config = dict(
    hidden_size=256,
    d_expert=128,
    tie_word_embeddings=False,
    init_std_o=0.0,
    decay_shape='linear',
    batch_tokens=65536,
    max_seq_len=256,
    doc_mask=False,
    train_tokens=429900000,
)
Below are experts of layer 3 (counted from 0) of a mixture-of-experts language model. Rows are named router (the router's row for the expert), gate (a neuron's input weights, with its number), up (a neuron's input weights, with its number), down (a neuron's output weights, with its number) and show model dimensions 128-191. Each number is 128 + 24 x the weight over its row's rms, rounded and kept within 0 to 255. Numbers have three digits each.
After each expert's rows: "comes after" lists some tokens at least twice as common just before its tokens as in all text. This comes from a sample of Wikipedia text that the model never trained on. Tokens count by the router's weight.

# expert 79
router:118151162149136122112148164114152124101116137111129129134108131109171138169186109119136100095134130092162122159119102160163084132100090145166136158101155130094123121117083124150121116124156161
gate0:129154183122121120102166160140150105148121116165133140117118163153110185164150107157149152099132130129146088113110119121136095168149134168111155114126093082145144131129147153122152114131124153
up0:130087128122125126097093094089147130111121122111121162126135092102138105102082155095130106127134110167103131154102126116123117136103133073143120132079176148118104130101133116152103128145107090
down0:134118111153139161107070151103106156109119166108132116066105151141135163108098140113088087126120124172128137156122112128130098108067117106101117168140141183126150164126147124121122146149131160
gate1:135143198164104153125125145100107126164176151115129125110103120097159131147162140101148156155149137141140112155122107143103124086117131119148111147157115131164146136142112111203137162108183149
up1:145118126073124091104160126137130141088141099187143125126070144141138109119144145137097143123099126118103178133136139157168126167136160141092127134129097131097129116134135166059144114153102170
down1:144124091142105120120097128133124111131118093143161115178113119153150091131119114119131122142118150134129081139142132140115112167137130134157148115127119109096161107112132148139137111129145167
gate2:122143125145150122127120158143134155107083126106137139109220108103142103162140153097146130121130135124154100124112159172130167150092135099147139122120126161131118125127123121153113118109104121
up2:131079122118108134147189103080131103148147115135145122135116144154143114097103105146136076158104119134131152127111111088139113132137120108127159127148121099077128149159101150138115137158170145
down2:119186125167182142091129084100122094149137156072129127123130125107155092127131100117135129104117108097122107143117148122159139130141116112124139149097158155123108118122159101114116133115187119
gate3:141128127177081119144168131139160158159110104176123164128097124110158122153157140120086097113121118169141139119137098112142162105092127104152120103120121125119108124076121126104174130100151155
up3:115135144088165150136106132106083087129125140090124075132163140152089106085118114118184168154140139111096106148121154119113113132164130157122127151141124111145147134150138125166079128137124110
down3:109132111129138111135115147135082159102104119070056116145115114154140134104143111148107116121106148120067176174133140152105143115152124160149135111096110134097095143121117103151114118156111110
gate4:131097155130133086139146102165122137115091113120153098153081061060151084117116107126121102124166127083110144161124085134132144160133167131111143123138149141122121113168148106142118141085130144
up4:130114147143159104126093137151107142130121095138140113170143119098170103129150118102112098163175145082113171181130111135130133138113138121144118106125135097113103114162147114100126137083144110
down4:145132139131148161156137077132104100145135152098139107188143135104126153115123151158156078137208138165104112127087099117161096128143174124143115094126136127156114124157109171122156168079137140
comes after: " a", " an", " A", "A", " the", " The"

# expert 9
router:116115127110125145109145144113093111120140126143132117129178147164161134127121109130194128175089128109142131126108141119168102150131114116121107136160115118117152116155096106142135139170137141
gate0:141081087137136139133073165147116124127147111122130092128115177115093178129128106129067125101124121121131137141130143120152137144108136129097134126144123108115157099118109100095151094103118147
up0:146134162142170132110077144185141092133141114131146138116131178120109153125127116135100121118131103132143140156130119155166161178118134112133126158115120095102130106118109091104157148081122153
down0:120107117114173137164128123143135146122103158082121111055147148131124129137168147118108090105173147154185107113095140109099120166119145183141152092105139117162122152129152130108132159105120110
gate1:113137106134176138147141157087158161082145141197074141121118131141123118099094160120134117173137121117137175131098156166151144131136122100143105155120129084145113143109103121129115129125132123
up1:102142097139115123103128130136136145120172124174142105105121136153136110167153096174138150070088143115143119100138116138117121130113131157148091100145129117121134181129143133121140145103143093
down1:119119138146135103117147104147105124128187142107129149121081070119151141138111143130124115104146136165157122164140118153149113120158079098135122136120103163136121124141102158156141124099081114
gate2:099078173144134102168118110129119111160128109138092086145094193113058137164128141108125141133129148147106121173145122107135134139062158138160143120134136098127114115140110110105157131128135148
up2:117133158100125109129124116133109156147101111107102129120120153072140080118116151124133120121123137164136131119112169144148134168091144141145156095122096151150102116114094164146123111152170173
down2:131146155140141119090107104116092152112127131111146116161119113109130126102148136122134128142136125093123181080132083125154166112105134122155162135187125072128101126132161124131143138114093153
gate3:124127130147158107100132133126157080116101134088154086173103159149140146155136114131125135126114088113125149097161110134128138050116112171143137131141148117127140138149120102090135136115146093
up3:101165128134153081119132153106117118076130131094132089136126144143122170130145090101115101133133094143115156092156109129155122067086129158142101108154151115076116116086135098080153160127141096
down3:104172178135102116120123090136091132125154101118120140151085120114151128103167131176090122105136140110137135125117135122166165136085174149126148117092114102060132103114145101124175113130134073
gate4:102123127087152124151148144126164101157123214166116128150122125117111119152084103132087118133131134160115135132120113135132110122152147124120127145119138117097096153134080128119180146133133139
up4:106098146100133089169117155111140124130090163109159115124128153153136118126118099142097144127110104124097144158142116120128126167170145140116140098112116125096051094142116124122188136144127162
down4:141121169092130124175115151091150126124144134149083129130165126136143126175145133180164125137130124127132177093102149126138149105120111074177120142139176104099143115144099148128116152118116134
comes after: " the", " The", "The", " his", " this", " first"

# expert 48
router:099125098125136149079127126132089125154155136152128133140140131154165066106172169119180177114080097116147112106159122150126114118117091122134146152110153156137145120134157083126087147106168164
gate0:122105097156091141170160144099123126132120118095121132154114100119144114152131105124156119105135141141154108159099152092115156130119111117129105113108106127101107141087134125140117123105119093
up0:129153115114138125112104127162157120142111137150124148052134148094116132103138142132105134177105101124100136164133139162137079099121133138119146137119148129144134145125113111099141127130106148
down0:138170129169134079146176157139109108148089133095131131138138148128100152123128130168175135170127103149121135132116103147150125152142116082162161138106148110116123141104108126146125141152135130
gate1:142089152116108146111121174147132166099123079137120155119128148133130143124141104121124117118121130118131153121143122127119118109108083144149118117119125124169128118146144140167133121154140078
up1:162144100131154140130114149100133106138125161147162104124120108114143106107097136125119134177137151119117161096144131186118153149118157147159095129146139113125112131132108133120145149140174129
down1:125130128140174142120140193134143131137135138132103124094113126082138124212132110145095134130125115126129128155171146087111139113128148118135122162124097160141095142139133128125126162126131148
gate2:135106106137131157118126100106136160111120124129124131157090151128102098136092116109117188088108143111108138158140131153149112082130118144113099110131169139125121117155069143140141143099171127
up2:174128132134125119147146153139110084109129108159135155120159120134120118112193122144139096112156153129146131120106158072102119128118110107137164123110123141148116137104151103110134105140110142
down2:129111168142133143118147107083103092109115140142131127118161164142144087152143115103100122163089106124142118119100134136156094114147114070141180111161135178114118088153106118155136078154154072
gate3:140121100145123117172155123120096092159158140126107135096145125182094113150107106139103139114126110177114122141129135144074109164160148117125110116162093104100159119113132126102121092166111097
up3:100107119143127133158129128129102102157135154109118146125112144181132076165101113146105185137144112145116144165148149129077098186140130134122139152167114085109172134133156174105130070192124104
down3:106109131107168089089169132153117107149134122156166055151127122147140132143134141110102128123116131105169110122115131114109154118114124133139126112115151167128151127135112107091094107141138155
gate4:148101142129120099114110082144121158152153152122127107153115110162111101115123140114130169071142097149122174115136158140074152111114158138130139116108122149124143119093131094139117113129130090
up4:156122126094131180142111210124124150074118095131106156116129139120139134146114154117133116133122144125127131127135109129190094136142109130106106099138135122123104111158118147122141163101148170
down4:165144143144103132110078168168151136088091106126135166155161107154091125108108089133142099101153162126085187127136160150117089117094130118149165117158104145152143107158122137105136151142129160
comes after: "|", ",", " |", ";", ":", " in"

# expert 7
router:116107135091141148097137113144113097163174143132105119105148139157166139126095175085165153100115139176140119068134163125139125135097084144143121139151146145116152139103119091107128145106139148
gate0:147139158160147160096138143142121151084149128139121170100085123144141103080087142125176138092160136116156108114125116148116134150099157159075131151113160173129141104170124127086134168129149129
up0:133141096123120102165121095119124100144118114118119085171191159121097135189171133149075124161098123144101139144116147100142135102164102115194116060140106106132124132106132121145142091105118131
down0:108120134156116112096097106139103122104166125144122132118127162121122118138147178090111110111150123133151117186149145152184131124120119152094111124162122123133120087172105150130142120120119096
gate1:161115112146155099099146120107151149169190148144132124168123142140110119119114184130130100093131145127138127089127126153147187139145131140119163168125128118163183091111120152145134105085127121
up1:104158132123104157147116123145101115096047121118123129080145111115164124143147088124135161159116108122134104165139138118107075127124128111137106106122131143092075168137125107123128153164121121
down1:154145150141175165061146139143142149105137106120131182131164126118123093125069113089121138128119122097127134135088147111144146074124121159112146128104157134125124116160157108132132156136197156
gate2:153125112084152153101113084118104136153097101128133140113132125183167157151112149105100086149166132139118123128125128081103101147127114174130096145115165123153113109106120082151134153101134127
up2:122167112066158139102107077130101137138128110132159117139147133173164162166123147135114119124156120172127110122141146097122108144126126177110093137103127126133111110113146076144143180113149112
down2:118182139130107154131106165131118110135106140114107165133125126118145142119132146148154136086126147116149132085164118123117136118127104086128143103147110151128093111104144126127151143120175104
gate3:110138137144142117120114104127122115117130137148128170081087075123176138123160112136117063112152134119147120066169116116125161101143129137145158112145107113139121169136172130137128134135129176
up3:105165123129153113120099117124106090107132146154117107103144133163131119155131139115078099145131162126130151096132168167074172125157101119164117105121127118152146114119126127125091116148119143
down3:134087112138118172119180098121121109098130119114146125084144129133117096152130137122126099145133120135142151172088140121144165111103127116146135125149127111155159126141124107129143228098123168
gate4:138128162154121114133104150127084150112129140113130071097123112135116141198104126144132130107142155100144121103103129097159112134152102071104114112148117173130121133104134107111163151150151143
up4:127153173123119092124122120144099134104139130163130062135133143151143166161163135137129112128148140131139046098090128106122127121143111115101131078151117137117118134117163124151144104146134137
down4:154123145124138128165097110165103131147114167137105122134135101155067139126099170125129114150110099144135122172138098135134130111139125133107140151148135165152103127164108116121138133137157146
comes after: " |", "|", ";", ",", " /", ":"

# expert 39
router:153090142158119166147142122147100127096116118109138179090118138168126137128110137126165175129140139137156128158161094130152108142134131137182139121134119175123106152164127152135137099123126135
gate0:144114177110128098123131139146120165146121085122132136122116154121109122130145147162126141140118127091143130159090124123144134134115178101181182139173138115130093185150116057135097158171137144
up0:121121160130099121119119166156131139148153117153119134125094128140134139146132144117158115126150110078144163126122121148113138118128162118170135094129098106118092172135134121164072144169134098
down0:098089139131168134100107119133131111133162135118155156154165165093121104139135141138115133105132102133142135083106126156144105111127092156147149110126173127098144167138177107162114185115151128
gate1:173126161154088108115117132181135112150143101117112169136118153114140107146142104135144127142154117136164152098135145133099134134134136107134097150103095146101099160149178124139106129143114132
up1:108126099103172130144112136069137150121111148133149097132123109145124138114124158134097110113102123108127118152128091124162120111110111113127119116141147158156164086119087122122165148122118135
down1:136110141119148088180123137156143163144119099108149080156149137140147139121137171113122117150138127126132083144090129144103156174129106188124153178076133107162104155172153103125157121133134106
gate2:153161127084113124124112128123100105122117110149119094146127136139147145133109162148165164151168127159124107098139119105143137113100143109154134124147111110156160099114162100076128161124125147
up2:123116124138104142167126107162112125103189136114124138111104100095119104119122115148075134097084122099119175151079143114066136148129120118163142123104100115109113116105126127160090151109114104
down2:159094123142148129082127129148138116124146089151126144118114094138114082126153122102125121146080112074148172106098180117117097172146154149136134120120180136036112167141159119130143131149136159
gate3:110124166159141147111073109098112154127146124126114154118134095163133143108103149098167116133138173127115140163122113121145120149136153160166139112119142123110150135151123146115127093131102103
up3:108132121143141132106084151122123140147136122118129138132136112150160150120088126134141111169117160117127135161124103139153095143149124151147142123129151153136141136146089104094113102131092091
down3:149112106135138110113138127124165137121096133117119123121173177135143151167125126107124136079103141115134108141118175089115099143134135153134127100155141154139152076129142118141082125134128080
gate4:119111188131112125143103179116146135100134109149144107104099123134140160117179138122150114141082129135106156159151113091169202122148124169142123091153107106113166153089136173190148122145098160
up4:104139161141121138105156152139133132162120124128142109126108161118127152087115144092135133123156113139145139132156180096124187135088148136126114162112147135128116148121106119153140142130125118
down4:132125136111092083152132143159158083165120127102113101125126111074124124122134146117115138120135157176140109105102092099154215133116164120122083096101118152143158160154123128135096137088130098
comes after: "-", "|", "\n\n", " •", ")\n\n", " |\n\n"

# expert 36
router:104157132151094152154170102145106099116096141146154149133148100152112156107161155113112126126149161141133114111154111153127099144099130111090121133086114113130131112147119143141081157162140178
gate0:154116136145134133143111169118078115120093125090113061148155145177143131118169130105101141112140182119129081136102182127124150149176129077126080135097127122152107145129127118144078121125123182
up0:096093113123132096151102153115102110109145105155110110102103127147134154119151144062110135169098121124092108144140146104140132093127180119108124149144143136134106128174167115105096160128142133
down0:121139090121133154114120156105134141140167107147137156117138102125105161132094169113083135086103116117133096162133088136096129132149175160136104174147160138150108124114110175126127099164148139
gate1:117140161140149130128171112155131117135134139108098168138106112117149065124167177119123163145122111137133170151159114111106135128109148147107102111097128111139158144127115123124096141107150149
up1:114132146142157101134171125148140110138137129117123128135092093131127110108168165121123133146129116137115141140135142101125131160126105169138108151095144075146189143117139134098067134122117142
down1:144107104111134109122087112145117148140103143116160158138127108129123128104081157176124130126111105113137087137130164118163097126146116082132118166122171139120133075133135117149122122114125119
gate2:082102081152152135137136192103113133139121176139111114142118107109125161153099123124149143128125113135118122155109129115138098113130107090073110101114132108146141093147097161128134192131114139
up2:132156166132119134102118100118109092135177119125156142128064149150127127140112159172150111137146128149132162124114099118088149134128107109160115187169118101132090144127160086143134072116111100
down2:158116093141157188116116132117127114142126130109086129092098153112128152096127096151120104132122121158108114193124120115119138095136118121142135129144143107163143083143167148125129126120109123
gate3:095147100109134141127153096161127135125102128121164119139113112101154140144129116123131122133151096146132186138115140155116102138159116114137094136123117130172114082131160098141148173153126124
up3:150098160157140084139121114077123160138141137171115120107149127156123092129096089130106130134122146144137106098131113097142129139144133118181157112136123120082185186116097126109087158117155147
down3:114138105135113099097132100079109168144128099137147118108076107104157115140108130152120104097133118170115181137087134135136166089176139129070131193107118158137127094149118088137086100150103124
gate4:138118158093092144129108096125111107172137151098103123109103135097131155125114107100094159122122127135126174132124089163073129141121143110109164097129115161128097142145142162107124067100088148
up4:156109130141179122107185175134133147104117097134104157150124114118140157154131116141089107119119145157139089100152170090168128129099112112161070138139113093137114123119110096167115173168157092
down4:152116076156133145120178125184140117130081115132103123148110146110103140124149157114101140169132130117149111142123170129177161128159132127151171134140102130142113054134129115158168117115122139
comes after: " |\n", "\n", ")", ")\n", ".\n", "\""

# expert 14
router:143115129110138104137128103123137133104179112157120136112128145152113168143085114173100127115128139093142098099119138143103096093151170121112108122143102088106157134085115102100107148136096073
gate0:158082111092107138149168159132101127144109151147116082108110096123124153103120168163100136126098174165087096100120096165165175123161160109135163113145093110112099113149128116117135159141149129
up0:150091113133110136164123111153119128120137126147138145077125110139149106106166160077149121147117116091119102156111164144134120105124142118164178117137071141123094095128143104135111102116114174
down0:088111092119181138111094113133161126145188157094076142160149115157096107144173114168133155120141115115118139132123076109090127148132146134090145145135103090170151129136116127096125122122143117
gate1:150138121107119119145135103115116089093171119155101120147111117144111131134112104164153162111112122116104140125147134137137118184106145125113126107155047130124145132132158136125112179146154137
up1:161108138103113126094132129131147124104102157133130137137143144159125178122132162143121161122128092137147104164135101147062094124159128135105132140176141142141138094151153111114103123146126137
down1:160143134117137174147157095134154175145125143126121124163136137112127135153191150120145130128116137145123141118125116125139105101137145101128106121120127118143108107133137108168128166160122149
gate2:163137157124167146126161076126134127087158106096122141168109093117095111093125089129130148175128136144135075130135135116130131075149147134156134141100139145131116154131124118078120139151087105
up2:125111100153121125127135187156097127122118165156105141134116127135165141136070117119103095084121137126108120162109099176142102162177109092087087095138117119127118137123121163159136123093138114
down2:087124120137064067094123112175110152150132148140135119119140118157157091155167152125155134118114136102152138124129093138062094129137197079147108136182142150135158126112114104137120112108084108
gate3:087111117072140141129153097123137115107136126105104135118126188200147124129099128134154120130108130130079112179118138111124116087087147114118123140116097124093128142112131112140122119139164128
up3:158127086168037143090114141151184127164125094141115101123133088150137147167142118123151113132119108126164101125145112182094086144167112126121151114102172147153124122140135087131122121178139105
down3:087129140076152109130109124155140150119127161140131184166141108133182143129097153095143162135119142138147145131136148126155134131124098128113151137151076095137135149099150127131117158121190118
gate4:117105113130121149114180114108107136152148089124111119162129084182110083146144144162115113134137118140094101135146161125120145094134127079117139132178152087121147137125141140127139112103098150
up4:115125160121113112103119121140084127162137150131126131154111110104090101143153100124123124147156173160150113130139131117092149137125146136157085141108110172099120143129113073138162081104152123
down4:108069126124115107131165133134143115141142095106124133137123129164104110148127107172121106154139126126121112130158127142138136084149163137142129131179165111097161144117139108140111160174089098
comes after: " in", " In", " the", "In", " m", " v"

# expert 17
router:140087127138143080135156107085168104145132157099111118160083126109111119104101132114095143155120179104091091116147134129132136153136069138143127142137131146152134176094145135150138142120165139
gate0:130176144139148168134115095075164168152133116112097130109097130112139125119147143086138093144116131143089101093121139136129120115123148120103135093127140140178118104107081102155133093125132168
up0:111124143134131170129080088076179146133149116091086153133111130094140132124124151101172095152125138117103132102117129129128145105114140126095142111089134120178128147119088110131153107120120142
down0:164137140124124126125175134090141133107146115117128085144143126157134156130123150146136127116114119163124131131126138129112107167089133120177113121128140183132175124141140132126166094116160155
gate1:163108100098091144180116141172094135116150105135113122115133139111141142111138105107128129137133122128115098114170101145137136114108121149126132091124147103153143116088160156124119149134095144
up1:154112101152111135150125154119089105120124126131119105110150143101142167134123097140137112154108124167126133121127107115097137100105109185169133107129123159158153157099126104108150127088135165
down1:100114106121103129140122075136142106144150127101135142116132088154129113099145123156082131111098146121130193095105119106105127126115141123138116165159130187154109124130099101194123134136107132
gate2:103112119142123135134108098122141099143142126149136111118085130122127080113131133098180146127124119186133079141152145102137163136077098137124122130139197132114148143158119121110139101124172122
up2:110116106130120136113146147099143158136144158112148105099085159108133078088094105136137118131104131146132076136127139130155180098105098148130104131170168128126109141150134168094127080121157158
down2:109135115116082174117141154127155125134184149140146098118166137141078153144107120175170080142109132131089154167127134122129107106085156128118082160118122121144146143140141144138077149075133150
gate3:122114131109140134120158105121152122150131156148164174140148088110110135113114150150138147156156136146120167138106115098121159112128123090158137139096141098124113154093141138147140152135092122
up3:123110137107137127133150096124143124165108138126154173149151091109110141077149146155125146168160135130115183142117104094090161113136135088139155136095134104123112163105150130179124147147099118
down3:089169096139068110146104144097141073121139120116115132083163153133124141142124118163141150111110129160116117092148103171154102165170117156084125136165159144156139088115117109092113138164122113
gate4:111160133154145129102163139129101117137136138164166111123162143133107115080100082177145131125100141110069143134135104099132151126142121145129130148124141152140086141145118130124141148078103113
up4:126137178128136152133098094146160122103071130102125149162171111147121158116128110110087155115180129112113139123113112135094124127128111103096172122128119115115124122147094112134090113123155153
down4:127122109174130145147142130137110144117119142137152101121115168154134108154111129131181164128095143106123101114127104124112148160151120160127141099151130103087099130134156101155142097145105133
comes after: ",", ".", " He", " he", " and", ")"

# expert 78
router:109116146104136118090158107152093109123150113103142103140155116157119167135106116122147112183109122133129175149077118122132148139120108100139140134135090146137096144149128105122099123122132139
gate0:102139128153104129102111135173126135119091119059166119135106064110109105127137146137107149116129133119137111175123145149164128118142168134155127114131105163103106159131130160135072134124111134
up0:144130129131158156122114141111127081108183140147116093090137142131132139119107172122140114103138149081149135122128165126135141133124065136175119097126129103124135087137098153107099153111168129
down0:144156155123087130138152141135145088128140139091137122127138120162095102134068100167170132134119161139119139132156151114162159116081133160127118117138129103122109122131128088156126129132172165
gate1:112087121162141144132148103101143079111105127093119154147106154126131131150124135091147124096107078133092115120113150143118139090160136120140087111102109049150159109138124176162112099104165147
up1:106117103055095074113139087151133164119132136154118103114097110080135154144114105148126131110157101175131114148097088085128156131103159120141155165120175135129152101161134142128101140163111118
down1:142120095179108105094136125125192112123165104098140164178067116123143133123102147136106154121124140139102130132117103155112138089147128122093161117129130103115101124096128128146116098104168140
gate2:116139131145140105172149122143131118149119123081184134144146112149115116114086161068127124181112101105132178139141132175109115109159098121105146138136136128114114111167105142134072109108111121
up2:148116138116100133097115103148167149108117134102105145125088143167109136099167092125126125127133142162161103153124135107092142125093123147152120149082155168118097147103142135093176152207156138
down2:138092162161113097105112068115123102145093113103129163146127144126139137154139138145119166154129141155175097113121092118098146090126098163113073131150125093124129107074130095092144143133136145
gate3:118111112113137129120095122101133127111115126119087119160173112102081136082141097130124139129116130116139140102154197143132134111074102110134142127122116153104115115104120145112162158107120147
up3:104081126143174132128090138109121132107123124106083134158157122095103146101145115150172124134133146147125147117139184146118144109089115094134109133134159161108109157125135144125127162110157134
down3:107128197122095118133141132114096157119128125118092127183155118128106130081157112133156110142126102168192105179179115149093124123122170151102144113090118116153129131115156108133147127154135139
gate4:166143191130124133108132150130123107132132154134111075134064151106149129134171138119072119151139159121124146125142119126104096154119128071141125138145138130072088141129151097121133145106131170
up4:125117115097120144125142147096084095096093121124146132153109180104168088106133132130091173124137070158098144130111099126127123101107125137075143168121081121177140096138114145142147107124152124
down4:134145121104117103127138134104113044128132101129127115102124131149091106134135116148150112129133118132085093090140110134136159110141102112143154119093125126123144110163147150180156080134141113
comes after: "'s", " his", " the", " a", " their", " its"

# expert 67
router:115123132121090111147098100130119119123107132117172142128180136123141094129096098141159098161133143084175108104089168108120103137136129135106110158120137108108115144188108062127105162133132154
gate0:126115133126141140076126170096118147151146198173134123129146134135115177125112110089139113128151113128124155099115121097143140090132113140129141126130120120158141113177106134075079121069160127
up0:108088143140148116107167123134115123146112146123120080126136118157100112139093111143128133106147118161135144081127116138125126087116121131137148138114095138128111124169098158122067141084132083
down0:107159141129113150111161138156147153162098128126113095132113112171107160108120134157183123133115153112092119125181120115150119157115136150114167134157170146109102113135119146125143097145144118
gate1:125119105134143116135136134124109139126087104103144098123126137155131168113100097070141143121145140124123130127109101169138093149104165109157173129104120144122087132145167089142170123145136118
up1:102112113155173125137164142153105145120103120107134104149123144141144168104106093102152128155138148125128127127108120176142098150120138124155153130120128157126096112139142105140181129127120114
down1:153105127109127104146094113161091145148120095107110105092133123124124132168118177137130113132145102138114118164142119126100128131096059101165095113144127131103128119102129143134103088117106123
gate2:100125168123115087131160114136157134092091112125107135094123133117109092096090128097140130104146099118126127119147167106112165160121139150152115117150156128114106126157103094148111158110136124
up2:121112121104125131073124140137131124172115123140166119117089115131101155146133139112151124161114163069110155142123134111127124138106123143130175118142127094118160096101109128082130107133175122
down2:150138118131111085148110121138125101151089111131142157147145135149109155146147145140144100105128173130156095080134148144146156079128183138132125138101119098119117135153125071148088137119132135
gate3:113131139116117086136146096110088133065150159118110122116090133076120086157140120124139128111171162091106090148143135142124169106123149139151143152146140151151176107157131110138124131111147103
up3:129145114127129105155118100124099105086135159103132104124096115103109065143158108118140147088168182134089121122149130153141153116096155132130122131129121142133172099125122113152165135130126106
down3:136082120122110071102114105116112123106130099145131124149164123090136169175146128151181104115105102142141128081128101133134126144164167132127110150098124126130133080162130108100179134149145152
gate4:149146115152134177140145135125120156150101168117138135140142146128128166119120160123125136145114173122124103097142133113109107123107160114140139114120133094138108141112150138133077136115105136
up4:123087122135136065106141083116132160143160111098101141121102121088093076074154113161135104138128104125135159153127131111152156087132181110105139116129145176121152126162142145144138141131132171
down4:114099083110142152093129143126162114142136128101111139092194091155109084125108083133129088164140136133127109143136125092130118156148133110120109131157126161146086117143174102121126113091143127
comes after: " United", " the", ",", " New", " South", " of"

# expert 59
router:124117114078128159121137180120172108153114150135137170134131147127134126133113117089125169105118123144101102124154115148153150122190128155146089154153116156106159111194084134152141129141160154
gate0:109140130145109116129117130069102134133128144133140125078143153093142156163094149103114115142115129102125143129162132148083136164157086112152147162136159111125121206136118091135143161141131123
up0:152128132162114118145107141077102104160162128127158134098190151133117126139124164127128146132141166107088118121178128157098095153148129137127136167154154127108143199151115105146154115121106134
down0:142131111147121118109141147150090104124122137115166117090137107111165090096127101147127137117136139108120112135137132168118133139130151174124157091124127117169113141094157181095167092156108099
gate1:122112156154122134129146155123134117128124131124132143117106120139134097138136144131132141178145184174142111142124144066174126119157085146136082127096128077134157111132098104160142118166178103
up1:148139142131117117158120147141142135116157141112136140101127128177163146156114098118144147112129156150164120122125160100129135156164121163109108105076166078144137156121127144132134120129164103
down1:160140111116097150136118091123112156100132122131125103118140112118151154131100118096114175123115122139185135136093158149121127153112103111103116098166136101129160141103152148112133120126112129
gate2:125122156133086124116120166077126167139157126137116130145131137151115110129114101104131168153113120158107108158148141135126149121168123115111085157147063092143110130121095130111113163130113134
up2:126121071113169119119162102148106079112089101129157110115137076116156117106154141156119102129142155089170142101110133137118120150078137138137175118126174138117135132121139132150147125129127099
down2:097112104124106107121095122137144183136162113099149150118130104129151134161158125115133148129178116126153144154144149134161130110148136157134155155157101119075104103144109090091123101061148150
gate3:110098099133127129148165168106117146118167130172119132130128150149118074146125115110085142133159117111150155090150140199145123098124132125125144126108139161159117125167128135145132081114100110
up3:132103135129093108098139121133141141127104139078130133167152113157126114143128122128130148126146106121126116131145102139099139132079119119173116126124134084135152132113095150177126119117158095
down3:132119150135088128096157137121164125116115158115136116085095132172130129119126102090126162113143122083163145139120111106127125115162179159117101127120114113132134125177169181111121124150104157
gate4:118114113136067125098128119134112154119126118115082129093091089144124152134154120160115173084114089152090130128141149144109145150148117155147165099120119143098121113159139089174095130135078135
up4:114108111116074142118113106124099143122124135136089121081095093125093140133153110152127170111102068122089131129151148125099128167131099123163170093131110140093118091158138085174085121146083166
down4:087108170121109154142125131176145150099096114114124116123114118159097156137152085140104149108111058114067164101133127136109140175150094141140136110120154121119125108149083092164118098142129111
comes after: ",", ".", " and", " It", " it", " which"

# expert 22
router:131145137147062104110164131104144120116139103125108130102104109101154140081120145100109148127138164117140142112097133140150144100102152097106102143097170111103133130154140156156119169122115156
gate0:120161126115161080096143161123083147154166172144131098108140144114111119142130098084140110128124126126138105129158097134133160122131122098144146095129170173137124147175120182098112108086136132
up0:100153114117146148098139145093103134140140135150155123133106125167135125146097110100142139171106099138159102133146133135137148115172127122155124117128098157144125129153120178117128102106148139
down0:149148128109124162114145145145129141119131142128174164094142187083175120105128157083127111098159121180142126130161048147148137112149084134149127154133102139147109156154142109101186136163116117
gate1:144107158130126124151125133171149137163124109084170177127118135137117171075079126148113104093135137114164134150148117126115131093130111087136128111112137164120107134117150142122090140162143091
up1:158097147110119122139097123141150145125140153088132128132092149132118154095097127122110112144121119106166124121156123115172132097114087070109120143143126163141120168120155118149101145154166113
down1:132150076110181135137117130163173103131112116168115104134130147120121131090151137109143139148083101144147119086163119170151081143094162166121137133138102114095115125113133140098091128092133188
gate2:116125113112133141118156108127140131119137150113167177140126124132157065101126129154115146095156168094146147112108091151121128142145128136118115127135138127144092135117117158120158142090126163
up2:109133152174123123141096139125133128139159128138090082111100133114106139147114134109141096157135121164127084131163160119146128129125121131153154147135126109106142118142132130114132094151108127
down2:148131184123080143087082137120104165132107149117166103125108128136142146143163080189077099124142152099080135138179123089076128110124130140118125099142126123124085135143126083165173116118119155
gate3:112139127114134131167126119117122138148107140147133155116100175186128110140143178118121127140077118081128102100088170094161125112143126130146128116124167139066142149142160129099103160130113145
up3:104163157151116147185149106122096130133111133159117118128093137171101129162099137132131137151078127076159096134082175134165124092148123118143082119131127122122102177118121133096132125123147141
down3:142096123129114146070099130121109114102134130140092147136128095132092120105155120125108086134150116153100134144154093129112142102115103153131142141099147128064149132118144121115129110128121127
gate4:125154123123150146142095120112122113132134142126139109109136109118110129124136132116126159101136177083102132109135142144143112130142143169164115201115082173170132139128111110115139145073124147
up4:155147133153170151138132166146091142121146159103093074087127103094110099103105117162129178080119162084141164154148110135120117076108149154146117154123096210146146133135101131120126137113130148
down4:129146134147120177104132144119134115185109092127170127155127114117181115087111115149139137145130146165121137135164138097110125167137142107152132085158121093134106109101150131098171094126090082
comes after: " of", " in", " to", " with", " for", "."